Experts of a small language model: 4 picks a token.
Below are experts of layer 5 (counted from 0) of a mixture-of-experts language model. Rows are named router (the router's row for the expert), up (a neuron's input weights, with its number), down (a neuron's output weights, with its number) and show model dimensions 0-95. Each number is 500 + 50 x the weight over its row's rms, rounded and kept within 0 to 999. Numbers have three digits each.
After each expert's rows: "raises" lists some tokens whose logits its average output raises strongly, later layers aside; "mostly gets" lists some tokens that are sent to it at least half of the time. This comes from a sample of Wikipedia text that the model never trained on.

# expert 53
router:469508539485536559507499586512527477523574586574506476452544447427486438516492542546445436489533483477532560599492484475477479523513454490536433479400632397449459602476522430461420486425475417449442490472471516461479538469492466569450560557540477492545466559542538515476560630489574480542
up0:530517528585483470532510460431624449592440526520381536475516449519477484538591382501474427460538510466540516476478500409506501550441534540554536523499413508566518543439438519488467510548544509533514650559550524529490515508456489419455569532491536411468545473467497455395518500431478477441
down0:492454593514494451452523501477514401500506507557402432442594386531518499430578490580448464558508538577481451535539534436419507495548473569466470489507587417475550436481587495547435496490532430557420470531454568440493564489485561418519441510525492560552515574481524497567499493429547494528
up1:483496557474434541494497505488426455564439545536444448546461524520469504517549483506501427500439550480526421496520595594488557582475525438509530496510419416533413445543579452439507527446486471525547437524466400500494492578559528477455340586467563495546489529378455537453507443463522520514
down1:585558452468480431556501473394482556636605473515514526470536504527507471501563489471558437574453464452582547411552513451463522481528464476378509470498579551460564533386503497541498490503456551492489527457534444495439542456485513533440585464570508450496503402548408490491549544538460548483
up2:449488583544582498409508596537544527500522423508395540470468485474495498516507490504517482509493442542491476572562536500559567514431435422493542406491450538462426533497403602496495582543553487478433450445460576430525479485388429568525548513480559572524539516465519442542567509460588545505
down2:521475447425574494459487454557529466634487503402447489500486479624476444572524433513457563467538594505563487381507517590551483501569551511528418533481441445518432485537540564548446465481581442469479461540531580518539417419561604493462499463480478474483551493467445531507474491507486521510
raises: ",", " the", " (", "\n", "ers", "."
mostly gets: " play", " show", " wrote", " worked", " held", " success"

# expert 86
router:578516564510489523439505552513466514436493573567504553570523532487423548447448462525439575506529534436452498425512432549546446397609423458584448491436495591557482523547463425517501540527542396520509500427511546527471514555497564588519555496535424551491508489445474441428498485522496426590
up0:520535449509512422395478550516459580432541480475568539475504525607552470442517455624526463450482625598544423452620526498567512481576567480524521501406448469478486486484513529458524455465506473557403445516518479573508445466490475513439523520444527477567574518503527543495509400451521511537
down0:572524431510532517542609482509517524569506478509522464472551528498551549585535468496445461533453486525353453490547448546433508532614503555503359522472439416524522496471500505516518424443509474570527531445478478544498476499533595540464476505489515492437386499503611400469520455459419452454
up1:531346623572526520563489469515479525565508539436392588516435592517463478553527543439521500429525513505567585548479443507516435494556518499503512462456437443515539521436607449528575496422467623534539485507499403509448494493570538500517437453447481506511466497490448519501561482484455487512
down1:471511570531513542579536514406571557484460523553455479479531545392468497477492446455552435473406577604476513499490532499473550567437362389534522415555435507493518531485482418522482554516526493548511472554513495499485517524540469506494501490526558486505562462551444421527390626426441511499
up2:508509533541519449428441591445531495479481524523557469395531491528486513373499493472461465549457431455544499501533481514555472517494585560577548449569560585554554422452445517521460503530565578540411414548477471518442403550496534488487530445543562498517527480535412499536442575449378517455
down2:469547487533451576395418489501630496507447555461444447572480526523615465466567548553490512532465530478437444501498499521496523513495466520477461579562461589452390484516628453473567536508493470452545535527508437492434455558548551428510494544448556402523432500458545561525502489508462512409
raises: "most", "ept", "9", "ph", "pr", "5"
mostly gets: " −", "_{", " $", " [", " £", "^{("

# expert 73
router:545466462475474573494438524445525439477443501478500352411527429547574544606505497451507423500431529533507478521466603573518657492441524469520417494525518473488479449508477491493495518568499416445530479574490493517569446437538536484465570393513517542533491554593479442537487466454474468486
up0:504458538642521577486472499498435502505479485445550439551544504500475533506511482511508444576408436475416577456515505433465528458446465546492376455511473515481526603508457528439505535559412578582466484520528429489438652540513514516480486487420511518509505506477519478533457378525583471547
down0:502543498538445463433589488503518494414546459424493576522511543528494517485487420533531490585493490458443609499413575464428508442523515533540427464457478473558427499591448515511533411582464585559484473493505561426538492449526455542464485522467477626494544587483443589533458554550476429553
up1:490542461611545506568544480552517471577469541457491526474407532444521612488599541403427544509501442518503515489503509550477596540471480476520457518445543628446483406463562543454459467504539540521518520473569484497554463477518528425488629479534452503485511480417480427537433587425497506446
down1:477394515490543467538497556450460500474502536531530463416459475599545454582470431455545529447526590476522470532470512611560497429472483573421412493466493460579466523493482549428462573504529511472550494450483528517588476477551542466452578465482550597509470476501413445495440462600430520603
up2:502426525505426558422473471458414538494509464502525462574639471481514499429576579525514487618501477426540494493482601512484508505458534521575443478473490600466483497462548468568491480497390500475564466553458463506445483497530565479444482501520432366511567567484550428534600501484552506538
down2:455510561424434499497525479401481620492520473545500608534452477366444405579500514473471498494524455574551537506570568520540537453417525483531474467470445502437465504491553527487481533468522594564431458505521501529484513582449561535440528551521516426448401563460574500551515415436533501519
raises: "em", "und", "un", "oc", "ri", "ou"
mostly gets: " f", " c", "-f", "-d", "-F", "f"

# expert 58
router:459428447462415494513536551585548482506589531505466505396507501475443574407497555480529577547537587501538478570483484482545524528472524500529494502494515388531580590484505520516535439519398514466463455372417543513505615419440528569529598455531480580495510487466486548522519521484488464556
up0:546457561563432479494435563372476571518402440519492546543433498563594500466511482515516538471521526643485445518383436514479494528502526484468480463546487473480500484546502474537443542540509472534475535503520525552487467494481485453547540449584365543498521444472386382603454524501483474484
down0:506415505594546449506599537388423551467448473489468561550446409393524479584429493508447457563483499444492538506529566568484384444546495464522479461509505601505558509510527545424497445460468501547539518523510609489515519612555482488507464506519554463531508471516515479414497467409523485427
up1:575522388529510445467481544502510598489499528527553487504534475561538512472575492466489482434558444487484557486576566580478447484510482434453446531516448473585532487457580569556528593474432475404516462433496532448570500535470411441463576608517583492548459547405443504481453474475438505575
down1:443576542568496435464484455602533531471566493520505554548569453404501471518472447497454542546468539437518469558553488456446405512479532598457562556524524417522476469596503443576486472447521353499452444487566447492437537540500516506494503527595505435463523521584491485421524420499521541426
up2:627468503477513509517497445525501521447490563425520516522493629393448506479478464529494466504455539422433536524452482501484437425449541527438439562548551582446552565546500475585577579467506449578439454543452545501536471624516484587513407459542492426491521473530462476561463528467482560487
down2:535490522413511596553505403483382488544626492489544544551557532455442520506492526514505475558518552533453493523390464423512479558578557452553464503500502549479466534495469440552541477493523546525508426468444472531491440494475483509451422480428603395479563492516629574448535559537450466484
raises: ",", " of", " in"
mostly gets: " song", " album", " film", " songs", " films", " series"

# expert 126
router:542531428475481430457498477587547468473542507455563492535512461475516433447417427581506506526522480445568446595600509570586607450437434618552468534495506534524449426576479510478483515431572494563519431473437512500479450571529421475547425493567497475527569512442467481512498514442564483459
up0:414474576525544445472483495536463521449514467413490498538441519532381460478487538457501455448570567498529467468630542444418450539484542484469489501565533565552565457542636456426488590496534534566466394500428441448566452458523531528510481500479511532501457465562443464531467600498464442498
down0:469421526492406539452449503476458561580496470576444527500384603486513458472548581475430502518570551510523555454487449430485451592479488570551473494512515452529505532583568504509369509457539517522504635524503448477553501555498445493465505528481558582498496467503575365516511460468514460492
up1:370473476515442472518545461443485482514485455491534441488587529487516441511489452513525486525500585550490537591517431574562470513486451385499494456534520599495518427561531548505475518569480506456527523379574515538450498547541510476494557414505577464501524494417487482453406402529581553619
down1:563473398538468500478468536484518486459484535559568458554483588402519530475449493545473475503415480530485447455559489547466494505469486564498470475538519591536564527494396503452442436530583542489572467506539420514513439490483501451338558556470428424516581520571442441453572516560463569534
up2:513456415502535505494461553606484561523538563555480499445476523476536488475552626508404535418440505524479488520433545579502398406563440522549489504521458469487430435485497494591490498482506469584530467427507505509507510508567541467490430493521493508482496515532509483406385516666442500429
down2:508629508453552486474455473528564504493516538541492531489505477501472476478616556542515479505443498507485495599480435509486462492527452521405541547456429606531556563460477432520480481408505432443526562416540554455559437514416472525438509466494488543459438406516594489575539435628437497511
raises: "ories", " BC", "0"
mostly gets: "%", " %", "/a", "%)", " ±%", " sq"

# expert 34
router:456525559431450492547453492435510473556584463422500531543570517504500501571499470545472514453519609531507540616416508377508558477458543486531514512524455399482570420512434477464534421447488530476543497526541461429444468455541508546518440583577510586618507483581508467442515477562503479546
up7:547416534496473458454427468544409473446424402521427518557470500480516499587572527541507439465510519478587405613503462483522480470451420530421463493476447506480502476490502474495466550419597583551505464561548468465519524486418542505567642511479548506527491584534511565549454529516497572537
down7:458458506458461561463542538475512433596561483469534565578431483494514550505537504599463590511518465453510509527523537383517515505405523484463484562425561591522548503541486514547483405448489482547405448585559506358491506540510594530578515514421514549448493522468458461425467454460528517464
up8:462530440532522518545497403555501496475498492498508451557497504491578486391465486474376487462526432518551491476485531409430501442498464577581482515460492527547472412432531434602655487568471535572458512498467492493597484533457543472450583448585462451419465510558526547499504487499573456518
down8:470535467472411541523469445560529570495587519429569517533556482392509516462532579535447640363497484461422460522537421501557484502486468502464503515471508430548469545476435538515500445521459470561535453457526492543491622504504493485439569423454509435566539450487407523435524532517488584474
up9:569388510438584469565419534607525498478474575485508398575447461503524475527456570518540491505535395408502530555485517508484473502546557633479534488517436504554552486461523500482570485436552523576554523422473555497474453460536439495413575452544500513527517496470438374453472513467506506491
down9:445501536504515438471489440616478515487425458566579477465518529555511532534504450513462530567574506484500492527487521463558486534566554618473577496477471468435561390413450500496478441443491520619434524469389471519530532478477506543469455550484495444389524434473484597441551521567595520528
raises: " of", ",", "s"
mostly gets: " general", " city", " General", " capital", " church", " Social"

# expert 23
router:506500571497480486480500560505472492488504500557506517427533547543392540461423443584519523541466437454441470460520464517471592475498467472593481556452555601572492473533426410486532546501604493544440495481482529470540442537512577531584482398547489639473508441465434489411420441510548504463
up12:461486497559468512434489556532478545496539503438497574435505514555481503518524453437509528559518443388408437430493507379532552597494470539456550397514536473517539598469513402535552504555511577545554483502589497619453460468521484508546424493461473464538545454496381544484556501505446543461
down12:526549527534500457527481487539439491513538541432521637468463405569502601537460507492463497463432516560508589481531633411542524533475479506398531496569521517465438510451485544509462496463495561442560484532420499442552431504551519428444453497486497485462513535456510575603489382537433450558
up13:530456487464482503500509466444502465467475490576555501556493540503457492541410524510460494625486449412520492479455499420538546495567498635535392487484460502480572542497436537513409488566585516473472470458533590529432460554547530559512371440547560633490557513472462522500407525528517514508
down13:525460448417477472440429495499554559534399543508522510540561536555481614528558437517476572564452508515511424401477477544541406432481426545559490557540498567534517580491481585530546502399489534487492515502512475442539585505524512474437465542447608466484432554527443467583468496487410507447
up14:509488467499491473507531540514434468500567418538532602427506357513484482523535461489448574522553425517476442507579508513539565566488485507416525491594507432460524447499514564583467475571450582448514451486407476482501501500466467519540511445492437560581499584464371586495474584510510542570
down14:444551472468565525466473492483511419595555460454454535522525483449383548496500413449487470529581550452442465525523445472500573550441447457455528589562577531465496569524518482461498466544366521523534532421407542499553565476537522539459550440484443504400526530482535556514516500490461622563
raises: "0", "1", "9", "5", "8", "2"
mostly gets: " ±", " ±%", " −", "^{(", "⁄", " £"

# expert 35
router:518460521455484382461524494543509458469472551475588567495484433404581551585396447546481516491524454509450536552566522510515590408426458562576448544451477572488516426571549446487538466481518515573435424526574461496444544463482542566504488446568537558516469474534529512505461406480516432444
up0:559529490505569480526524584428537550455472534504415499386486525503520453444477477522486384453518411513492512448519497444477511496569534394570463537465421478540545484475527493587582542441516456560558502516485458578458526575545553583581475544525453465454513576462419574497439497603452457473
down0:529566497486552481457584559492547465519571550523488510499581420529495416445570548516553538525513497563414430501476453432503565522452470540476533542452505566563513510602391502473474552510458321514535505454514467474505447541526477470548551497491579456462481574439451478511546463586418434458
up1:484524500509566420504557514545425495500531448474495514537559453567452438461417468548511479496522583498489373499508384534499533469538443530408530482467500513445498459492423588625535401543482534556484488486600543480526514532528408447469548467510481551582571542503525496496507421494541578608
down1:435541524515504452581521469578436399508508483464550477525611484467453532454350501560567448488515438509565492522512572450520459504502452472564512558494446568479464499532445457490463487420525646462609515538539536594438377568543512485550444504482477514450519458479535489516501489539472472530
up2:405516531518482493531562424489411511549475518528531542446533513568513427499503515489435444697490476484475522546500597528527516496487537504478582480494542470406518476428613467479493499565461470470482512503483504564456558511565571554449494445463453467473468461526591426614441475545509405486
down2:470538499505470480559531415514558522488441513547473476452549535546431586424632514540585423471441503373504513454538397481553475519548502477516488552432525641486495469513492562452467501491597491493484613440483436529517552470588504498474438439472481477495553510534496470418508510579532443530
raises: "1", "2", "0", "4", "3", "5"
mostly gets: " www", ".g", " ±", ".t", ".e"

# expert 15
router:470522485561516511490517466435590449482564457549517441482532480516579561555407479451621467495486511438557453440513541546390527467518470523514536550567561473453553579419591504467491477504513426475537527527386523583564477489556539486449513453527500515486441488538524510481372557459568477395
up0:514572490589477520549569558570539598409478430444498472462473517509545504510614530430417519579537378548477474514537526524479550483455504481532563506531504475499466512478537517415567444437474608516523499355466466499543535559462449432452487456470477579505528598493515460517472502404496503532
down0:609599535475492474466502453521602459507456435499485443471460518556533552487464535576483558519473503480513485498465486674436516502464503587388574391500515473582480473449530509474512478566489489576533541543460513446524566490537417474436466488391502578487480501488542461481482530558521392499
up1:442564479421453552526528525486624510477535429515487519532414464442545536455516583519486514502497538506532503515548478484432447501506462544413494528416456427520632434533441538526578563382555513439467488541543458529438591549467466522558501556535512407532448514484552541585510601533510479533
down1:486530468530506510520503434411553461441499481507527486510497504420484578521515458548504405479419514626565457514513608455437444570479519596438501446468520452467492460520426467471468646477538491540535467584539526474556590562510535546463531439533484428550416422507516503525457522518532408434
up2:553532582608480501594443562514512524454504510432548541474498451504473447613438463501569579503489508441514544523548462428489500504441446471498487525553542601520512523473473475524539479453559550441451463475497485426589446470516563534567582604524478395429439514550549521521376423507480476482
down2:606485484548458616553479461451545625608572455520542425423514471498482543440462463547449482541472482527511452479491486420489444478596495491487538458497506532496497447540496574451418498500569524546485482483412429519532524506470565362530460509614462444456518525565459446490481499563477436522
raises: "ain", "ark", "ock"
mostly gets: " sp", " h", " sc", " cl", " sh", "-b"

# expert 21
router:618523524403544568465482525536425513516446561561542475501569570583410555462412433512476562505486516520507553435509461526550533495539492440504437486423520532434470573525561449508488509533520480536538443352557539505551519592490575548500590501534454495454454512502559471408423451488458503507
up7:446469515522591414443547569531464473554495500570485493511548517572589478547526435456522576483568539479484485506550536447437590546527478433415503487463510566517430496480514519464479511544519381480390522525526535574464533622545416460406536435444480484486490540447538509559502458430577515424
down7:554404454458553528499473536495454520571517399452484473516535477449467436514437557469515460562454570530545466447492519617487530607509569525539517443457531482505418525504559490460470449482472548550624542513520517544540493453488443588589558462462446473428464574501514468478464443579421386479
up8:481515523501472370548531455604478520364512534465496445529505558513510464519498397403484548444606556543532493508533541503435537508499533482507615555514477431474544504538453534483497453502514428528536428423422499465549486479503546547531578464505532555471528527621485450525391474521598492527
down8:513571467449481505510527496453521428544563571465518578448530554605504459605595567488591449495570419562513505407488468529466403577614532474568478529495502422562516483500454488433532476564542512541490424430516513453543412533438530513513444510497475564488451528402499545527471461453469480478
up9:512533563505441502547492519526453573442596501407474440493474552498456456502500511539425462487593416502452501530472432455487570545421499462426562610472513471545503436540434429531543639513545574507478528439497465390540452415491564515535469562522466544583463535488493519519436444476550538546
down9:455552568516511493505425543449516495540503401479604493456585539490466455516404427559556425604438500443536532539474560385483492415482481483544492516594438398582444501455468494513444496495462559514520428523507437539512475455475567472582495463495531567465558500498552619499515482526501568490
raises: "E", "imp", "ta", "M", "B", "D"
mostly gets: " '", "/", " [", " .", " *", " \""

# expert 120
router:607547525539476568409517489512420515534555556555469428529518511563429539418485465495526580482460464535499517457519436507593448452509420522593506537444466534512436498562546389458438501498533498575486507433498553477525494574507594546528600542566531522520493474508445452384467455427435466524
up2:514556528425544510507502529498462480560565549523537445511452566506440566485551589459550517457473521460515522435486537553434588422461504453509538567512444428533506482486526558384526550432387404474569441462636477447495523530545446468529490527512481431568457445470481481503578462576438454568
down2:568433439476469407501491472464475515533452503510534479615431503533488518457396434609542442494507447438470501476535520406542422480565507563520492527573499508570439494508459425591514427464580419511490596484473478501554456516519458571496485506467454643490472519516482520469532539530610512560
up3:581504519471540545551517503520517465508467476543472526477554564455393444466522476450545494433527471526473529590520461568427389471499509423540538548572404492508496461467651511535380490491457515538511487539488519565513402480441516495552449436551417529478487578471614562553496563511434515500
down3:523472539450563467535550527445487508525475552443478552518431464563549508576587541450604490517506471463478523537394505540448532470496467460520534464491445562496506469483508484580581423500546382480551601530573473450419469495440564451564471506502502439399501463587487616510485472485459433597
up4:489503547429540451460480450480520506468511490480548530555533502525461460510455476470474578528466416544407439515585567597378418457464512500443552533532425561534425475508488484524523471551445495545479526550524517580509565599403517468538560553431476430554446559529593518595551460463586494471
down4:384442462565555475430478583466469485515507502580423524541530569468457342457477486427527543402554510451472527518555519625499485539482526474475522468421520447515525526516481566511459428560515519404456434568475560505568541537492493491488526499412561595539503525607506521475515483518465483529
raises: "port", "by", "a", "all", "al"
mostly gets: " (", "(", " [", "^{", "{", "_{"

# expert 16
router:513523535522511453510571474503506433482382519497557541475474492555552618535459403499491529413444452521494494493492505569510423609453500532563511482518444471493484425464499417499536432572525558399527581446521506526556652533480542483478446483411520465470485564427492493452395508456531538524
up0:444546486506500469466508468558489541514437488461535567516535437508497527525491485552616488418516461500515523477408471475370518508456520563588519513538553566569419489499631427559598597523453548494545553519530468412539526427431538417478493491513466564492523490499519623476457445561549481490
down0:460471514515489562489450415500496507416530608561474511510538460489490528511494503501571583544550606424478426491496474619526494601444534469455472421460470473426501421544443593455461440481452537480559497452528525526417437544464653531557519432545535461475461551458525495454538537484492472446
up1:466430488507456428509509514382498474421530556519476544479445493513551479545499478488580521520507471513467520489485482465428611530518675442435501515467431520526588506588491620533442526567409541492479515501579430514597450439507579500567465555475520511524511498444606513468497532483539519485
down1:544455551475531562555499504510410522553503541440447474465559463413491564551571509544498429455481393636491383472524564497579447530594477541480562518511487494512468524525465480562476407503494492574447550488519409573501474553521516447518464529449547608544505464514440443443493473472460403482
up2:590503508480481462537549609506463393518547563483521472494372516584487523415464493473594428499515511433521481497578439478484474512520588474449483492517520446400465522469402602555507503508529543454391441576429505482516472551509532533401509534452465483533481524589532490532449433466514559476
down2:427413543564414544588520449438496528505378492512557471443525476459536550481426444546564537550558486541473556478512542515534467492541529551519534491491559471540462465478561443591528455608502572483452456447502470395400518531494358538504576472425588476499526501477475490507440466460546489513
raises: "il", "z", "ck", "ird", "iling", "."
mostly gets: " A", " O", "-A", " An", " My", " E"

# expert 25
router:568467588459467425488547506510550574415483502473538588414452453416493472554493452518500540439552524489480490514510493615535606399461456512489472462433512585516494431585505436516535477448534414552504534517529466548407605531515448494451471516481478547435540577449602479557513501462537480462
up0:472491538583599464530469468495488584476461444531475576478500533499468391438443431537512498475433472553558488527470460472568508386537522549450494429446481499517448460523479493609520517545470481512521437438462410493467533605515562610433513437539446489432368487540478484558464557447464469469
down0:498444435564513462538505411564551489445498497522513528520478487466432487531586465487435532434521515566452611486525482510493527493529491419434527563498533536460525615452523434466430518438527441421493610440553611583464568488502461511525533446583503390492497506615474454511498458451536431472
up1:471420522466420506517492539504604517442416541460526459550508429495524452466456446525454510509528478592493476552569484417547440485489488519447591517532582456530474467539366464499471577526493551488502540422515503475547541437452589481616538550491562555574523485552527449461533453526507471360
down1:588537522398445510488535538476471411425602532479517507457468501589505549491483470498562434502554502492488470506555528551406436523571595483493523562478442520448613468528462508496488477527476540419574397462549610478534380478523492547520486614584507513514504474396479486475471511481534486503
up2:497488464465478485576474511525451467601512508534563466497530453550464468504425489565587583458456545534588486495475631604458460478486553503509656546466530446467608496515474490496517466519449633554430468542498485524412418463489441552473496490443426445501475496506470481453490473425536497471
down2:484455484528479527521468535478546457391524513544536464458413490434404494504672485571462519486474553452480546462544513472508558464527496493456461596495541462487380420606555571463549550480531516524531509543559449439503556484493483470497474451514449523526431471529555600484525375506560552457
raises: "\"", "\"\n", "\",", ".\"", "\".", ",\""
mostly gets: "|---|---|---|---|---|---|---|---|---|---|---|---|\n", " Pts", " Votes", " GA", " ?", " Pld"

# expert 63
router:549554515506566457545496462599557502581454577479525466419484527575432459504426518567457553473468549501432522428589428477454546477507616463524450546488563516516485545532438465443585584437552553459480402467516499447529428475521492555466408516502495469457558529468437469463448470529452529401
up12:498534529527517490413556556508546471491507542491578457450367512465590349605519442453504469466540433559543465569500600530508563495521561555516509545524485383476487539486541401472591506541529530553497446479496497529471447545500454492518558436484562481504516522494470575471578420531437469453
down12:504539532472539532564562442504462484630518516397524517426510510591385526474499616480503538512479515514469469473555473426534555489495494449545428466402506508565520522481483498497545499433460530530534588492506501496445530484455492519459459536476537244487524471466515535481487483531469513510
up13:480511514486572499524603489502426454510543551427473542548505518499381501476584533495579428537523507512555530494490464598516474478383424563513546544469495496537459540504526432601569498467550597569481439448476407522495475443405513435484460557446452485541604456550435494514497411529487478500
down13:414572465522477535533533491532517500553529531520473456432389484616648476450547526502511597420455491544462459481502582499442514490636476500449361467444445499499529451504496499538441533554482436441502566500505508511470452459560471544530561473433531551493428527506570502511555508488542508579
up14:521484517486403561518516519537523481451568536520514495528573546436532399469522458519526512550530523566551405461487550524571443627510507588568519496460519428511421515560494392502478484499601421499486444505575503528512399475573405477543541537545518433510525481439455459427461521430472496412
down14:475530524468513494590561487522472427512487508436582472405458471464453496547517555530542551481393479465395645556555445440460500513585564489444430484468477538532499517434600513459574547459457538466485522497493548514525621487442569573487439451431502428498516427512448504559483536498519474447
raises: " Also", " This", " In", " From", " The", " Other"
mostly gets: "\".", ".", ".\"", ".\n\n", "\".\n\n", ".\"\n\n"

# expert 99
router:481507513460433498527534519518539454558543562532529481548515562475519536466491493457452537457485533477502573591516460548484500405463478546548486434423541408501500520514502522486471469482368472597450495366526510575439578507567449558483411550537528493516502430410497440446595460484496467641
up2:441557521468395533561454406483427467439436533535397507505567568454538481477581537489480585508506550534569461561373495552543436546397494557457491537464484500553558499498517503552505474458467485524532428540438517441569540489519512498512427565544477582495486486445505424453500558452508603422
down2:532499419534490477445480528633372489552512506501486473542534500462498583524499462497537479502492552418397464531459537369501495476544525508477509451543496509592502532479488433533512602534576497459561509554455395487494464571473514466516436516489480467607533521566455456489470525456449658473
up3:569491496548469561451522474581491478595489462459471528436561543483521401505521468560520508518514471491492516475463421507523411572501478527593399517473495530535490486413494517616478457421446456546514480608504566452463497500399434453420456515374553516460486568571485525505490482586461463581
down3:525498570598499473596488485462537498573451554519541490511462558659446542429563499462523509471509465466586621483469540524490463452435475404421460473473529533488551497510576468484495485552458475447521507439455468399443475508548505470520500463627536415577449474449428548479560482479498494454
up4:516506494559438486551472495433477515511535422414528493553376492476519440452412574506543519433467475480512531507562444473438536527501467535514438457412506450461533491445475569425467506545481500572509479476538468487534523518516619457524629499517368516489459438648462494583477525582481487530
down4:549540516441448498446575561436598451558449481506517478552422508644487397510538418479556533544534442488468470535491507547483505447568622490523464537498480406496428494584496461487416520575457477595435509547466519493506488453566532501533492504504494559519408478519479626475474497454534462545
raises: " (", " by", " in", " of"
mostly gets: " Candidate", " Title", " Votes", " Yes", " Squadron", " Name"

# expert 8
router:493477552488446446489515483501519505486570514522475488422544554467391479499406481496480513421520492478443526575558543466549548397573503527463533419489543507498530581590463425546477481446401489556480523478523535575593576534505439511491431547575482477471544568413446529450643500453569481530
up2:545515424466641531487395503523500564612455623494451423457481487457513450507547439569561445462512483478421520470380485517436478592540547492498541532467494496480514544463595490520460536484486463447482529582443460453543551626559481438405508493512501503504533438503463475537490558516499517525
down2:535439564555455525513477463476529448470569514450448574493511574464518501552461527604399549438483441453455583482556475539542464505495511513473621504451528502475490484511443542435505517528466522493457490510551390497553516457444535514482492515548425542470551590435483342487489640420529524452
up3:453444493462548469556521551409526521504458515398592479511481488514521555473596499403528416526427515490512553525545546437458484526415461435552427447448539626411591433509599518557456468460465529471611521462546533480544463567536495497473534558544459520512496528468518492600542500481501543554
down3:562498508474463462498395485509424428505482472482463449539470441478548501625559550477521525626477526473437519552488506485491506482544548538527456516478504496536468530395456510500627622569523466436421473428538516486498508445532548416528546495546540499435499466554597479487436598420479429454
up4:419463579619565471519439392494477539422570506480542498464559435520452481576478559453477596510520456501480501527542474513540464628573503457478417407509572515504509561503509521531445515443504498475494467528527545515537441490526547536493554395506478550375585503578508463424463476475554457483
down4:551487514430406441508465527518534601462468631514483570493571585490439519493467525533477494471489498466507472410504601499438487500470530508461587559471377502547462461499491529545443528525523558561582441516560522538555439514467518432479552358537558524558517448499463471461467458498397447461
raises: "ig", "ren", "un", "re", "red", "om"
mostly gets: " Votes", " JPL", " Candidate", "°W", "|---|---|---|---|---|---|\n", "|---|---|---|---|\n"

# expert 26
router:459520510467472522452493447438543422430554519491486451493520427492516509527420461478630465459539476505526460385379566524434540540421524516523543503440433453507523497430563489488434572544560470598561473568464486543582452553533553548470489508484509511568485487599487478551455527512591534398
up0:482480416384565545506549440544563436580581388525527536402497517480415450535501466458471496419460507539439419501472448563487451509501488419512400455533511608550524535447513522509372472524477546521448472528532516457481529483520448572526544432527462493585552571552479542484534473517552537498
down0:447447619482488437492522482553530498520575484480498496562523535620499470520561462462408471531494490492639512539587541461538468507449425441466498495540534499512473542594546524501422504547453504523507444521486493447541451582429457555446548431444608574469541520474503471487458455398432435577
up1:522457433522500406471525451567468570559519497369539492443516602460481507365507482506502522435599466495523454595497518383477423512535562488553480493463474471453519391437523461521487455517511531574532564471481494598552530473570519567509449480431583515521532414552501463541509530483541523497
down1:513454526494506461539494439444552541425539513465564439496511499440519510514469493445435646501428483404614490544497561438462469498559484494537543519482527391475508543585545523443547429573516477445421513466471507569559565557519537549532502525379490520508559500422607504475516454425449454477
up2:523437527577542475517466407544548551531329518455547492477374466537527505450421511487579420668522435535584557558544487434473566493473462492503514519473467469515469566549521562520467538516472496481513406526494497461495451500575487456498529525566501468545400488498480506477557447531444509495
down2:434494541541582452448490498482484430507490496428459425512498541496456443520519451449530579428463522485556532636572582652371597538459463457451541558468444527629553507576488471479492489538503431475495520509467458584453491507552481477400465501535485497484453469502493495454536508446500499525
raises: "ain", "ained", "ud", "akers", "at"
mostly gets: " sp", " st", " r", " pl", " sc", " cl"

# expert 55
router:399502525514432455606499450425513553453541513473476503469572506454492369471571567540555468449481471484520486553549438522605395502502453443574571508429493511458485534483549575553497523518463528545542557409545423452513484513500458457476477564558511494559477536471480440560612524440432484570
up2:443438500533478397631518515487532465525567552448426484473501536486447541517499517506544597596493406552492525497478505474433432516601476448446519512403449544462412559476469531428485432516450491440411466532485452462519557463435574491429535472465476516513533538519497384552468532543574536445
down2:478428528401470415514497539494453520588548491469542399590505497520487556455469479421486435542422494477586518501513544523437519509504515475417473532503423489541413531532482504549431510517490516472468492463640443474532545516625588483499461643456598536474532504520465502429548510518533556480
up3:507540519455484572450457506483468409478455515577505485523550516598506544519612550566439580530448512493521509476429566536520521504543512422390443425491488525521502515533532570432508481456548385391473527456457560479456568537482497453521469497425397539453497458539418471521580479487430553586
down3:564548517487491581445514590477482453483485471514536604536451582498436506423499493512581479527446595564536571564525580428479470512427454523514465552468429421526481520611560413447484462491537548505451498521502520462481468479509544529478416482557334491504589441464513518498431517425494490493
up4:521504607529523495403500561452445486532476501566561471535575472556480497510505512515503492460597440453450489413525571556472385459440465516533441513489482509528526485483568408415455431584561390447532512529419469433507509538523565492514550572550489410568570559467488494559480496560580477460
down4:585405504472544501487554518518509485429532547491396459498449498440475465476397587567572420454507571473428534547456575581524525516479525489495584501553489474535542558516461507512558540433471520474487499495452542523491453491451557444550492463510469489439458495471582308573524466509492572578
raises: "(s", ":", "ility", " zone"
mostly gets: " Coordinates", " Born", " Phylum", " Website", " Occupation", " Synonyms"